From a checkpoint of a small mixture-of-experts model trained on Wikipedia: 652M tokens.
Below are experts of layer 4 (counted from 0) of a mixture-of-experts language model. Rows are named down (a neuron's output weights, with its number) and show model dimensions 320-383. Each number is 500 + 50 x the weight over its row's rms, rounded and kept within 0 to 999. Numbers have three digits each.
Before each expert's rows: a language model's description of what the expert responds to. This comes from a sample of Wikipedia text that the model never trained on.

# expert 40
Commas and spaces in data. Commas, spaces and colons inside numbers, dates and list entries, such as attendance 14,624, January 7, 1871, and track lists.
down0:481514528523386453619517511460494552532515533572515418547541482457578552453494448486521472438482470560474495457508460524556516545535534513529438502401603520449522584574458548474556508354559545
down1:406531574509541518454458538470472536492499451516559401453443527590479479451479529506507483502537498443512512507505480494564624591479474476478506525511512528523503539474485464526500448512530480
down2:472458367533513495606469473521537605535466476539512416585587550459523499461510536558504498529553541462476444549575475427572468521429496517511532479516400511432537480567540442517554514483553443
down3:397469427486435498509468473622495475534578545458616603539511449503498425532479512470520470585551555557603485417578494495455583467518533469552469557547538452517502507453509492496501562510435506
down4:494467472562429507526456397527472467432490510553559445411428499498545571471505565507585477535511558478537577486519504550588540468457376575468520514506515437603434505538450492509408557446469523
down5:361468486473576464471555536491554500486514461437536494544450475497538580552445516475569400431413496487600441556499467466588514496555533395440557520511462437494551478506594547507477481573524501
down6:483503517454462535555548440467554495570572495460485565576530430533467394464474489498474575410434479502458566477495499546566426360529458442506469505515534580531453573483521503438493484526416500
down7:485528554474441483469573539456447481498547477569398542499510467609458508498461411536419473511383551447498558509401494491487508516538445464459538483387531485549513568475460464457504569376555500
down8:458568452516518544544426505484535422469440458583594506454478440594462487528443556588540484475567465414545474491575610464538466536474471526443490525566489520572446565472448461500590465463452612
down9:478447463578471522481523473388516486570540454550581460384442600398538423514476498477522474428493539548553411490528548428517428557498443517464490589415544469494536452527455489543530532469526567
down10:420512588529481498496526512457509537466453604437645442468498561472522555443560452489484448512552443472477529655499476653574554485490521534411488514501587469547548437444442563522496488522511420
down11:496457470527563534526481612527634439490545534518483446490473493478453494490516483490488462536515614476451519404470490489395547462439458500482551518485454504507465499404445491504495568373442495
down12:425580448452558458505532478466557533534470475480501638482433581455551465512377529492519521532494471468492538506435426518445538520556534559526459579531543504584508505547538519514486585508547609
down13:557487577530547424489540525549422550454470465410489522565511564355551463444519544542569585424524596540504549468460511535519543495510456521532528516558520471526451555484464539476534537444484479
down14:495443553472474506507505534415557562524479481489489508493444540537378436517466542559534573399484508536507444546447414625461549526509450472569599494525451486470411494572539547479461438575531545
down15:433543411430529465507451514448409441549508511630492489556498518486505503580499395445468522418543459556457528555510468465450577479491560488529590527466449436443496514427488515444604494608531554
down16:477460529411495569444427479494462427527475427485432498445510493457484500430508662491472607377606334576499469450390569590479474469523490588541488533588508532428412452508552543469549520499432537
down17:532454452491449544485524471439484479489525478568455420552527510484514415453532469615509387541526424556381523512523573460527554495485485459513432485495569451515436558449450508559476542448466533
down18:527546497429548496485538512590518468522536510591516502502405544475523420577513534567597530424474510544423514463622582500557531479434542491606477518574470587469465507528462526479522575527452494
down19:526562442516564458458460521530501448495516526546455506521595516579519474642532516477533487489553482546527429515537511529457528515581481590541514546467529511492419493457502479506476518453473544
down20:551506466438563448494420481567473535454562450525456494492460553436476579497450490450581456622373588556419519539475510570468455489503490534530492412486499507457528494543480512420532431586497528
down21:496514545517458438438529535473549521510352577442591525430483557442407472416553532522411469493522414475470631568531555494480467565533439388485539447414502446492587460465491464508496441453491515
down22:610487447467465496520482518480572531502493385537455449407563496501440490490549484468535514485529415503474500500480480557487452511440482498471496518435455488501526459522490489549489550424441440
down23:461556406570516490575447486427459488680480550623514450400569483584557588519611489419450486493453475482484504433580585499515519474553479533588433513540576535455504537470525448507543585485551401
down24:515575495403539504446514509585533512539526500522527438470477569470493493519453581551488491455579423527496530389486495506517581467543505435557480540369466578587540525564533386390602521614485525
down25:539508431429497457530431469492502492515539479476482537426448512558509486466480528512534429466485413581638486494563396584571510426400526484533583452612527504383508472429528492510541490485560482
down26:518512481501475428524490452567531508441476489528464534467508563510449516489558595491581451473551470522487538500546569502463574470445455480454514518477503499632501572494470480578337480576533580
down27:544534487474582445410549400451546448477382489511580421452587556486569441492594480523515452453440519448592513421496458502462455446527517509522490551512492572415528526504529463447532508465596492
down28:507542502543409600383526534521411561457576496512547475593472454566494501560467411497459470539459505571524512389516477484493540546504503545470566428481521482366520495554516483518467490462470549
down29:495560576452426473494498531445526395550519529560521499428507508465443466434543496491465588583573507522450452427548477517449388536563486547515502502499457453397475432603390501521514399562506515
down30:517611470493432471541566584467532508514541566469515387415489585502573558496489515558424532523586487432495546488521497591496492482514460439488537521538505522435562528515534476534421506428539630
down31:538614449486518541557427544476555522475568516485558505511589435538497398493480551595400495481617450502521551504559590524464478488561532498441368411461502466530498455494634530449590455522436556

# expert 14
Capital-letter word starts. Capital letters or short capitalized pieces starting names, titles and abbreviations, such as U in U.S., A, St, No, Mr.
down0:425391458582548527545501488360557445449464515431490477516442648453460518542524504442472505443527487407497485610420467435493492453505432474478495450515413499601525501523586585570561614559511606
down1:537464549473573566470459452540526431464492498491519486416442469456520516510468515477501520472488495433510490455483505497424432488489587637490467477513504466445505505444397547579518500461413568
down2:525456429488513461553525543540409426522473490562529474545455431437469489549473521440475441550429470568435437497478526445580438499482481507465542433505564493496447521535504500477477571525595452
down3:431538481492512510497561539445509505574496539479534536576546469450521441463514604526464529488579575509507439457503455556458440490506488515599568458473466503541518496467533507529545484531515474
down4:564536552565442403452437394555518547432498404484474435615551462360446460520540561488548538451451546498485454481507546526505552482432476458540461536441543474516550479552445543544535409486571513
down5:554439428447524456426499501508436455409477505548445530551572556441375514569474551461477512439462496505523496537504496415552624454415452451472459508511460562472452565537459424506492570475489471
down6:486491540479513479479488519434489541515510592478496516531535441462486498505498488533472513455611452563396492510433443449435480439548523502521530477568408512517500487485495529479501433540507442
down7:538441413530523517493417424490442486445460477505514463539488489468494481507366435449575471437484477548464488548481561525491427467508504466546465561547522555451502494525499585453468504463410459
down8:511497399362512451494461494496550537398546486481562503482492463463461457464549534499532502406492523473524565455558494499447504570526533591567482464455553440572454446546407512551480454542512425
down9:467526491536407393500570534564549515522473544483503508475510467595503535552424468457550468526544507415491551424522503500597449485465541437477544564522498496431521488466527589471536533381419420
down10:553437474492498427396506526461491505506443532485618441484473551560425505537550494442497608499483432418541418493456523439452383475464468436467585502536442534459491538431471451394386484581548531
down11:520551417465443568498507382530488573396583490505543527568516423493498519445598520510533510562491519483487488574454476601413552463465557474523443547577503540481483484490416501547527560545488435
down12:434487552478472504524467470501500456446580565495504517445502466500534514457389400447532459470587506488574472623442453548415453500421457498538498542490529499479596503542544466361382465546498411
down13:431439522428403468573540508447531629447437532544507458515521508467489559478605569481546458422492470503524565494457580529526584482530432568495509540549527509489476503437529517437491508498474540
down14:531494425465530484496501435529452444444448576502590481435482547532447528531497495464438461514509489523516509435521476456423529509523412515491517440505554487582525520507517497553467562569474487
down15:475512543429561525499517621592446476542509544467556506472469524488535436491449483486426477499531536565443495492488512537465530510392453554453472481418447511467597517455417501508493475490517503
down16:395550503486485455493512444502544476413518498459462485460508493578576498501437511494466569494503445545446486531484506504594517463503504587530405513510645523456453511537612406482533570503430512
down17:421422427508542555505461465560460588521547482598483538577419573560524531428537534558535440460538566563495524516465524469497494495509499517479463516496445450555507535481497497409551612436529461
down18:503478529523495378529572495399496429561504510490530569493508451488513537490473567561549491523489493567533469425467539524502439528536520540429436391446503582439568464487480474427500499549399509
down19:436498459415425530447566476564539519430513549422434474572491508597489525473462624478500574558523454454522506571490550460511498486579568592473448500517482437499416500503553396470458562461510608
down20:533532458464527511459431483435441477485567439482556519416453470549534566448487517456458524512525581376513618519420404514441537496497552461518490428498552448521530580457569541446536590493506591
down21:521461469565472401486502538528432521518453403541438437412525471464454484488495497498465465420406514621446569499488594563363508527544495465528480454554477520490455426484540559488456346454552514
down22:500616537505522454611569467512545468503477527434428525462465530366541490588454509498577423440534528627416432476490517516560500567529517490531570446530595453562459497518509535472408448480549574
down23:438416494482520456465585549439476552544438547506422467509428571428551467515471415524413520502481498458449477534495428607370419459517473539459479399472520419533542563537507475531439507577490572
down24:479511419546489450499489573580536501467523467504506478409402390557455523436449513462541496476547438411557495555491527521572486595538435550668522438506575522440485555463414562442521494549560431
down25:520443544511434475512564478484474515486462444497613511554501456516481446484495417497444511514520456475517403377522517426505469532479376467534465493606561480506593528544526441556471484542532563
down26:566493516521485469552537416494526458404548449478528480513500587551544469588506555447417489560556538514432524459516476431446531507570472506461508406546499565526391503493495506538472473520465566
down27:477467446433447478474479456488594529534492459483464489506594528401521434527451427509528481523489406418512629520455483536517585401531500491404554554540509476563556457474437457563519453542469514
down28:524434410400486480458516485441626489532552464446499523523457534512502480497522524576484524545504486474527556526539472424467465585477538535532461493497460447492552503467467495529522483556560537
down29:564553405504447574492428483433486518468468518494529515468434516444426553549493431487608474550566564483526487536636455503592499467491458519484560468552474530542472482543545517583542500472416553
down30:544563500555512528581532495527440444519474538462514457457437632639457459534479417486513550521483597506537518569549494501481515462518499496465441596534377494552514590563563487446510416561590524
down31:466637513511512589423484429478528362536441542485546468449435487527465409455548443511442461601550467467514543557549531614507385459439544446453476576479484539567440459513519421456520546602607474

# expert 24
Openers and prefixes. Opening parentheses and quotes, Romance particles like de, un, con, and word-initial prefixes such as con-, pre-, re-, inter-.
down0:474487451514531432552453424504571580473518450443491524470507488503524510533489429457571465536447427453449503415552469460472560590561575583514483509486508547477609483495414500457549544457425559
down1:518484461520496525397533538577629509516531484537485491501586475532508521494448423428602447478513512514446523502493476554479590409488437545484485466502448589526499527456504425515573575538457478
down2:643468529513494560481477448550523495407517488600592499491413520551364547464490470485467493533441470538598459590565568534455505476464509530525568418487420532616506553428347509572509476538529481
down3:491596443501366505578521447548459525425435453484521529530516425473647430559560501512501556570458535523585474427538493557389483498511539523497581416483510498578552550551540558504542430516565494
down4:501428472487492557514455550427517546516482439527457522504553521620490474474482470482543506371634566518580475551562431470535420430506440488509484449536476476540471458606510579547529442548478595
down5:524584509578410453591583501519492486451587567537494452545494487525515500550537487507523475484501495502478524621470580524480547399446505450509397485555483554519538477513550542424499544551539452
down6:509520547354453485448450535482500478477474460595557439524502535450543460466499535468558550458475511461523540603470473578525467525469522564393494538507440451429471560491457595474495447452459462
down7:528572510511537497451466471519436469554492554535540458545541445559465452474524504541521542512505489497580557447563397562523442510352536552467485442453470519544491562510470583504534549418475480
down8:440493533558520554517510464431489420493576454546560590506573494489529572482456481505541485453525533552585570414469429471524506517520496404586523486592512516443464567472491516474486467514504415
down9:531464519482474520410513460502552525466498500546521496580503363434530481542531470515488449451486620453473533615425429438494445518446441545406497509516485520505511510514468489474477460505525464
down10:461467576470658522460492505598579439588570476482447513522409513498455443483424478507460490457560427542580506522499532551416521495579542539469482425440562496481465442582497456564510523562393441
down11:485468439537505543446560419472521494435439527442482571479363413433518520520431530514505454489446477440510467507526497539553447438427459597441469432526537494395479610449478527552587543383526504
down12:446429509523551403390536484477595507388585512505485411460516476575442498586391606363441431537394496459502510505408565471506457538573572545483494446524459561418542500563502541454537498421561533
down13:420430485480492468464441567393497489573482566513525461536546551450505491508578478491470571544536582515430432537592487427553425491573403458457511493565454414500543404589485500442419364473434577
down14:436604526461542562488510465463436417474470587498579506436385473450509488553572423452466503577502527511497568462464490572476503519515442513532546531453470535446607538501487587493503534455477553
down15:496542511400579520457528545567448495547494418502531515549583412522489601520586519495313575479577511498565509493533377601490405492502552506525583488468460592444435487465502639471584360615521509
down16:407435443496379332503454547586452381528466463505554495556469571560489502477517500487594480452533447469538538472570526418505481483523546428560567451471585382447471406559433524478472555477444517
down17:577519538442478431478424508496558487515446467597437484475458560513463530480499562520429577559519505493531579532437530473538457478587444527516591611489539483447538483570541507541578491611523551
down18:381419491539533513478568485472463435459549501577615516449478457434480486551546497466477448495493471533401449420445421547525459550483469411617489484454528564508557551522566598440522460472513584
down19:530538572518506464483426485508517523472433603470453569528457503468574488467470493495524471482584543523437540538511513465459577439595514409445537406481465569497597547589526480402442412546506423
down20:426532526453491399517511517593505524589558417499444556474514520519493617515426538490488521510472569399517512494498494354530571534474502505497629481478442458496552509384433586466512511496551448
down21:469516474579531499540465538499496462493503524534510481509549486453548480518646458490604398517574478458435463398486411455547579536514532509505570501596520502479481500540522554541498487501469449
down22:592498515448506518470533486557477438595636462507531481460561557417551488396443557611500459460450413479555515512581483464560461533543486496471430600550556483466489477554533584514498504454563505
down23:469392523465475442594500495528492551571541454430528533524537458494479543486478583502522456490363543461471507478522522498400484422508460496542494590446488463535465424405501467450417614448498497
down24:518437412446489460534495523461429555533475491547494450585473427422450525432537496572570363605573484485510454482631479445605543544498537527519478457544408484499484545496486471527501493513478517
down25:480464551401498492554481544527600525463458544440511493482638456527443549496421479458558567482401368597471471432466421522459534436524496508449576481475495476543555449458461376521508570473509451
down26:566521490543555549450471534502557536560463588529453541469515573499487498326467437478550532476535491542402414514500459433475567417544495514476476498466513453538445510556543448499453545482435540
down27:420454466375453505420560525527444464477561418520502489514457497505508530466511376420451484498572504533422432519447507488532471491417478543522534416426501532460494421456471563481468481540442453
down28:546492516463559438504549511525416480542507547445556521507453521466464485489578476586505529535478499539532520548498430465455505539532574537495502540518532487585528497510540578405418511481531523
down29:499429508571507449479540520438415463579482440509405516512520521437479479463541552437517446533443571504480460518525470510517461505529464571434416428590559474364457442472585466473474569431454442
down30:514514578452434601494487557457526578466518409540529441553436488552469544479462495505300526478611525508505434546375569424495539512465438507481466584586524431530442462562471486522490542564529459
down31:539489518492488533412514496481598513425501519579451495524534587480419508524633484531600509573463411518513464512475550494522585483475570452505538504458443470460464451579444515471469477520500516

# expert 19
Numerals and quantifiers. Counting and ordinal words after the or a, such as two, all, several, third, fifth, and nouns like rest or end.
down0:563480577467551394439576474497429535425383476543508506526517475438506483504560485424545535494463573473493585525557492513520498483468459464559608468493485527493581622477578454536445560537545607
down1:491472493566547515442430504505475574485496462483531555513471525463554511559416470488486481527526587480481566467471468554521600477473478456441533485534455486464531605494483593563368556521515565
down2:468646439479536506516538585564450517569473462499465511500455381571423514494478537543507520581432496381514401515541526518538562490527517454430441502462407473440535453424488425458514563470511493
down3:616503467490465476482525507546460439572519443502502548554508446484506552502503571440414489450498483560548532518595484514458537548491579493545487536492569490548469448546539471458469532514496497
down4:520514547527452459490581540495424504439567537529423483567395408561532518543447468582502469528471503513572533544497510536468542477527518477580468513521499498494519516538434446484484429513395398
down5:476534447585498528445495428493396473469462491510518495496475489551418430487418545481447421596557527433566570464463493414563494490445538484487527537544575580556465437437413461435530458437462510
down6:483572448608493479506462445534471496441462439603458556519530514484514531521491517438504480498466492521535535498555464560583562424428483421490586527528524495512479570447544593562536519342388597
down7:554428514509498534589531510514487507501461610451454482530591579496490529460468536547446544496556522526505548432595584463484626522399493490439557579458515488501544499456482566377488485566472611
down8:516518451578455484530608442462597567486540495522472425521522409527575429474531470486485521486465568488506525526493533540473544466587536452483459471502515557437542500480571497527528530575529538
down9:404445442446559450540557405473452489556580482430528525445483572493524463466519521493496535484555508512571486496471524491522612545495528496535476435465422605479449568490560535507536425439500516
down10:471517514522551476537447522556433518500579529523551556528563530452512501445476484461520423517467576491496476494429427511427478456532518511522573465491455498540404586480475495419459502445515422
down11:510495558481489501523514458515444458475465407555522496491596537576446422527554501504490504476440469481485498580512551562490451496629460528558423531441614494486491527503489454540534506485488452
down12:512573567445556531509496510473483517550510518377527603457414505503501466502518566491520440446529480447512404516529456471484518518465623512508503522504526558473426459481515522388526519552488490
down13:545441483484510437487572438441511471466522575520551479462500511468412563507509505481465542545475545487574561502486600464477533346466523565520591471574455532511535485524503509434509518501525471
down14:508519445463519472526515492447588570477550508561510598510553542548524495475390677498468545494450472540539467465427510470455491538561515467506413526525497477526518503430563398496489520524530567
down15:556462541549521548464516531451533556531458471518486508565496440460468555383444517499495500536655499520491424528529440499501452415489462509532535448559512530501526585461455401436482533483484436
down16:478577545508403532505528399480542468590498513471492534467424550456535486441575563507480469462511527504589479444475455474489516505525387602526484420565498494574535507426420530546550540497478454
down17:455511530475463483474543402545533503489487474465491456538461466515472545527492528558471369459656547535552539516504499467514519491476437525539532503498384451566508447502492578571479443501477507
down18:502410505545508461551457574544482437548487498485527555527472481538475546548552464516423561605532567520459549478475437495525488417495498613389546427394460475472444595516519535512521491598557480
down19:454480450503470531587470567485506505498592506555500481478532429555537423488462524476485484444475502496461482449436470627448547544532480598418422488398441481519504541481462463529497460502538411
down20:535539552502496425537453518488468471556449503468452564516521449492533541490442483545508446562577519508514505473469466461518496557481521511459611516486408534450556600452543450466479536478446475
down21:447557519549557498553533515498498484534549379422490522489486508486470442429470508512503450417405477495511476513525506501495446540512458571517438567467584574452516554448512432563454546474548465
down22:547513608471577493527525457550428445533525492479416460559564562504484513448453461486433506477504425550408489532468393447525469434497507451494498553490484502549486502495476488549490481528546490
down23:487502483465441516460502449598450449422498415494516512455436481383480492425552577479505527493409451410541494554536464467460395532491534558524470487593509471544449531504471535582447470563552565
down24:580472523533452497505560434441496472468425500487458520478476457529526489444442546487409529546621471519527512554517580451455552472504428463345568487495556493508536552531410423561492475531523468
down25:509488453511526462518547527502469424472547464538534496449548422474514493475488486473415475506547601539410504462555470479488501470478556408531552469467538490599625505472513532475484425501425475
down26:474524585507486528492423548485510507498572502482494475538461523487525473501515437532516605632571432507481467509464545523605434526525547459505493517435487590590497543520566605446505486501526559
down27:446444518554499506544450482605485496555564413507479526453505426476517429492410584529496497560504443547473489631401421605459402520493584514513493449550450532457486563438483501447547439472462512
down28:440501535508454477446529512485526476561483547456520467517497511477475535457450486608467479462477557408453589501496513472448458472494443412484563499417548526528507450543461518492536453479482503
down29:482536513480467405552507515416512497462472542505504504519443515457502571587557505543543527506560506477525492486450390492475561456536440554500468650570490497498594491568416548526546444528484563
down30:511475475444457541506561500494474508459569501464532470474516516424507527556579530460488523481500483493451485537464490596527515522463566588455497529595517525530462580446532513501508449545600503
down31:426426522601545573491561490454563512474535424550452521544449453485409479519553491582547538377458490509466497546430531517545489399568494568487437481588466485538448564563460505360469493563554521

# expert 7
Math, codes, table data. Symbols and digits in LaTeX math, chemical strings, asteroid tables and infoboxes, such as closing braces, subscripts, colons, MPC, UTC.
down0:552530557433545411495436430522514513499552505465535517524479467525567515458552449484476560535560424528539531503426542534489538533473428466591431568381512507459528501473418541431519516446508444
down1:547455606446609506408466486446437471462502457546530566445518523627480491497488563404434398443443574518459458538478485473464422573570484513522553449509500490427522451442515457491502517508532523
down2:410480398573571453472525530516530466596556514447527534516505540550438530388499437600595515488456465543588532435456550420440470483485492614552464481384517574474514448491433472520508503489425469
down3:525469571526465473505472491484500461477518372419500483523469592521476553426434497388557469439513529397530528419536474456417528485469402502472473464507493495541475475496543457608450383514574424
down4:514513421562547522325539558503480445474465396493406502506490488495486496537402432550501458538554496423568504544499548446481466536519526470430474538496564615456520458514617468552508550572537449
down5:480481376499561555504458526584588496487490567409442362469537556473442555501539590474501578491544533462453474541541415456486495423491525484506481447548558495478403442464515514461468497511492531
down6:426469444507485518560497479534539371452454463535526434487509557503478419486470405484448527470592543520451383469465441508463446518445486536528471493530521392517508471564493524545546476572586593
down7:532455531466444572523556458511382442527532548462488536468556371461416541466551531550500537568510522432574489440539472506525436516508532517467542472498428489375559635548448543529485528540476502
down8:446503456541534501513504546421545480493457460545502562486504580487448477491535435484508587429524420475520426501541534467479507550482487404560384526476585499528498498470507397523519494433507396
down9:564540448454403499476451469353581432464528509444453486503612490463524496457519479520500493527520501492419495503501454464504527477535465421457556399547459522406536474534554436383411485485483536
down10:469530442533387479447389433499476537501496546613469460490556564535490509579486526501485434553438492542485503537457484509579470535559522480540514502447499437525588502517509523439421474520512575
down11:520534418517425516562549485463481627512526510499513472533464526613569386469511487410487472512524478465416554418419435564400500689462535462518510477529498469551460494493488467469468523569529476
down12:597422397468485530499492511394511540499562424457600482533549573491557580542535527459500521429499480556454470443566479557475495501490555492452530537526500459567600446517477459544465532475532489
down13:477554520480455406438475434428495528516500493564486461447487570593556466509467555610507546480494437496626593476427536519548551414407468472469483587448511517429492398509467492449540495490453475
down14:425484479469559507543485533477476426514532556437427547506575555516479456424476452500477517500492546423542513474519542408485431516452589509419471481444518493493523458517468529589546562469492459
down15:483553479563480557520515568501464516485421574524535580418499475474486440436499573563616487527518495488557555515567444521466517461531486526392525391511478413574498492522553482464465508565461476
down16:473495511448525479491476535469453482468487498565500515519419481464395504433414436568517475516498518412521415452557587487487462483615471467505498428558543576423584562562577415455467520487498499
down17:397485442519539508489484443430488402432491413458484397465482581448566521391511503449467499483588539489410487534471556542441553441586490456501547529535646501478457514500498384520379541498541524
down18:458472431534537598536579450473477494466467436477539512526527451430569501443537451481551523553546438553564467500523484567482519552433480479465499532565431488499657530500472478492496527416479519
down19:546499496528494512527439457522533513509455551478478490496548465445462420442578548465523412478459549549456481430499603549526517471527461558542474506477505503523477496497505475493419547468560485
down20:515524575483608496531468537548538485524477600458571519411597516461549535409479515511534478483454512492502532553516534425464525525526544482458526567547534473446503442506428470494577472537487612
down21:530493497492605457470560546534466573511499567597539516485555454562525532559468453437436472525535522542551539465450479465491550494457432497465530522430537451466535504460541478551458533468450525
down22:497528481530566490477578579450391551489538468516586477527557409506444495458432511524487593500492522503512479521554474442503414518497544368521507575563504485432527500425521533513551500559480466
down23:412589523492591486497515574553434409531451470561484494501562477543469499493380576530458474496534493483511469495453430469575491575474510557520561495519480535381536532480565433534476596533434523
down24:533518467560588509473493403519501507542524621550445458478418557508516442484600455586565482485494382544433510433550451573600466528530415600480550485561547452434511447536487445528425432524490518
down25:571461536531572437516484483429493498435619445538550507439440579416528508495458533551574532509492532475512445450459597535477527552519520413523510521498515518528490528523539483505435463577474459
down26:502504532553395548538565492499491468577438575514467515474507526513500426539567499512504479589505452496451515534472493580492570465497437483520399477477535429483495456419515521531429537508460545
down27:535523423550552507432480574483570499558579475441542468538565486516485520543631524505424397518549544554529449523485540467558493567426499416430508466488494511437503530510522466475513389579396531
down28:513477434445459570516522552511511534600499462495492486481510554391522494423417409451588504435457470507531570431496487520555486614481609495558516579514515537457595560515535521558461548533468481
down29:510534490480536568515506452501478535575480492511494519519499473446470440592495544468505585529517493494568461432423359439571523550458497481391564477574442539508560537478434453520599576541530484
down30:515474463578480452550571376473495482476469539541453413514392472549376513405491450507547501566459465507454533435552493484449536482500486548589446499520426475503447390438435442459583525421511577
down31:560442594521490493590506442455451482541516429595398540499586502446511515485407462389481600533429475529391585591364451562557526433496485456417524414434522445503447476381405469477430502496420458

# expert 23
Capital initial letters. Single capital letters starting proper names or titles, often after a quote mark, such as B in "Brahma", F in "Flesh", R in Rival.
down0:483445501549532433517441567438540525522557481552520448497517561479508426449526517575472574443517524518574396543495532510532541434503556491550552362475497543496480400500469503535517495466498563
down1:445458527483483519494441493518439403497414481474598459559516572448473528445530431479516490568633578531550483450525504509520571455436464532533391531535445503482511473462577495533532490416500437
down2:477447463548491519515473380445476429465558414437525560509498592502465501564481485474574493462507520520471528605442558523415545508496581568473602460530416484592522538535431433460484506506473548
down3:486499425518498502550538473513504390626626480553501539534482478548518510410599482568495475438462554550434418559536417494582545551591493497563550540538470545532408415431510471510544410507501510
down4:474547479424505497600597517517469478552514577536458579543496482414552481520543499499423549524475475459533552498534537517504505492537463446512406524546424505370483500490505476517552432554553459
down5:464533527482538488542505471601609546526461572498541559552454510390529513434486653514414503565534430540537491550492396461486504501495381486444500476548579627535586598514548482475550460528464499
down6:412534428518523498553482480527468500466501473487526491489526496529479553527490467523554449514516513488524476488481474570563535505518597477519442496520482491500519491486422416562427435477450557
down7:536510477547456440516442568412558484567550374489490533533503477501534523484488513479479491484489587470551548452558566551461408465457462582495510497589507535479446445475493484590567466488498485
down8:458477420473402516507465515522532495469521401386442468593511566447507412553455446394536521476515491523508541507394392458456597516458505534491502446459503457516509607519471485407440533518576471
down9:464470511568524420434566550504559591396453484458474439454445531484501456509441501478510456515488527531472450459545479499523417627526481467455464368526436545533519502575425521502512422531533455
down10:501535518457548492510500474545501564502519547538515448450578481521468565432521549537519579420489472560461560486433460485519526497567515564447471423473469432508482455480443545534546504491474475
down11:553476591555459582512464614566503448505524439504526508508471482502506445509513468443397466449438560543429476556525522469485491511522434538529492470463475609458538495551538517456481484451473513
down12:559548375444602539457411399459549469553493535522534452446584545486520488450554614472508421591462514495535571449487446481557475457523427535494476465508503484489533530596455441564480537430477434
down13:533419551584495414534488518562469479524460488561561565510374616453462482493485522461493504526465519514488507601711530516501497490500526432478472603508545552590450508503365476450549562520482445
down14:509518527583580538531546547569473498455519545496450498514512523504479475519455512439473655436523472465597474509423484424458470443536593504427469460423507502498507503399496513452581488549554479
down15:438473531541535552460591570540613473472573496524467532483439421492488462544547548489467545498470439389513595454482520511548574485499453526516500421387563622504502531420547460588431504443488516
down16:509525499511506463522476501510442518535544447528517453522569495582581502493556483462561478495535458493398480403518504464517543528538494472545485514558504441517453545515523475552557441463482536
down17:543475448464463546576453484543487587435504559425486534421584442503487482521537508615532431474513474467442461510491520531418595500486608506514451534471472460539531502418555546465520488410588466
down18:479562500506447419489579521517572519533538506438531481531571508375501429433411490540523532442490526514504444481486539571485606484434467534473454555578501579411463489449479433446457556395447427
down19:513494601495467396513465551552536543561581447437437591469511481462411456538509352431365507451402549461536520580525496600414546651479563591408544493479578491532499492500544454465454535565553388
down20:491517410578516484507539455535442495491473572484402447444451566491567413559564511523538515437515517468544605474501475545521481451543442505504446525516468546436604510506523524531472504456431431
down21:608503441509419518492487566415448515468443517476576516480415498557579430504529460487515383552559442560570519513477416583537483526456548488557510545530455572539464496521498457485522506493483570
down22:468413472464421487480459525447429411471555549564509429492538521556530505476488432495483466451525516515513403504474458520496527493451515503511661482506480523556499455484572480468436549539429551
down23:487474613552490448499483485460496446477558463421516505483524525457425479514499443510420493566518555541472494490468521573502576539530525510497446492546538483420430477428530461547553542526478423
down24:460492562510518521464505530625552562564472482480456513567498455434571409578469480387490461470496483446552506460503507569600562501468523482507539464527394505598532465408555511465514488482472517
down25:607543520554485518534561520506479487520474554465636473575468483519571592575499587520530500583460508453573517511527494580456482534499491593508465537515555467410519538528420519559564574516496512
down26:446529506467477525516452503484549493522466550534535524507531542455551626658515513530463510516515483495526508496475528510506572427528447406468521562397542575516617522532436478526508492510446469
down27:450497521588472494543472478471518549592518487450448468512384491513529500598516486558500474501574528510493560462470536477478520484538481453538470450416460514497487491551553458575516459387454472
down28:509516497545480516468495563532597467515492559557510461570644461510525552517494434419544465531503481562408423532466460547532465541508477622498523458421435489458460507464470572539457461475518492
down29:479397597508537451462584483444512498479510505505492475553529535393367481510496426466603546537500460496542509554544539529487496527553515494516475547437525515497539555560483556495507479529633496
down30:536464559483492564497556475575395488397521475555570554509442415516502562529545463394501480505573542517566489498369539556527519479527512411579521547455522545466565498477508518542481505548573439
down31:479516478513503546505448518511438499470553557467457563463571524506491445483512554537526341446510544533516466481475606490494402472528533492451526571534494519431576428550413525480403416510587564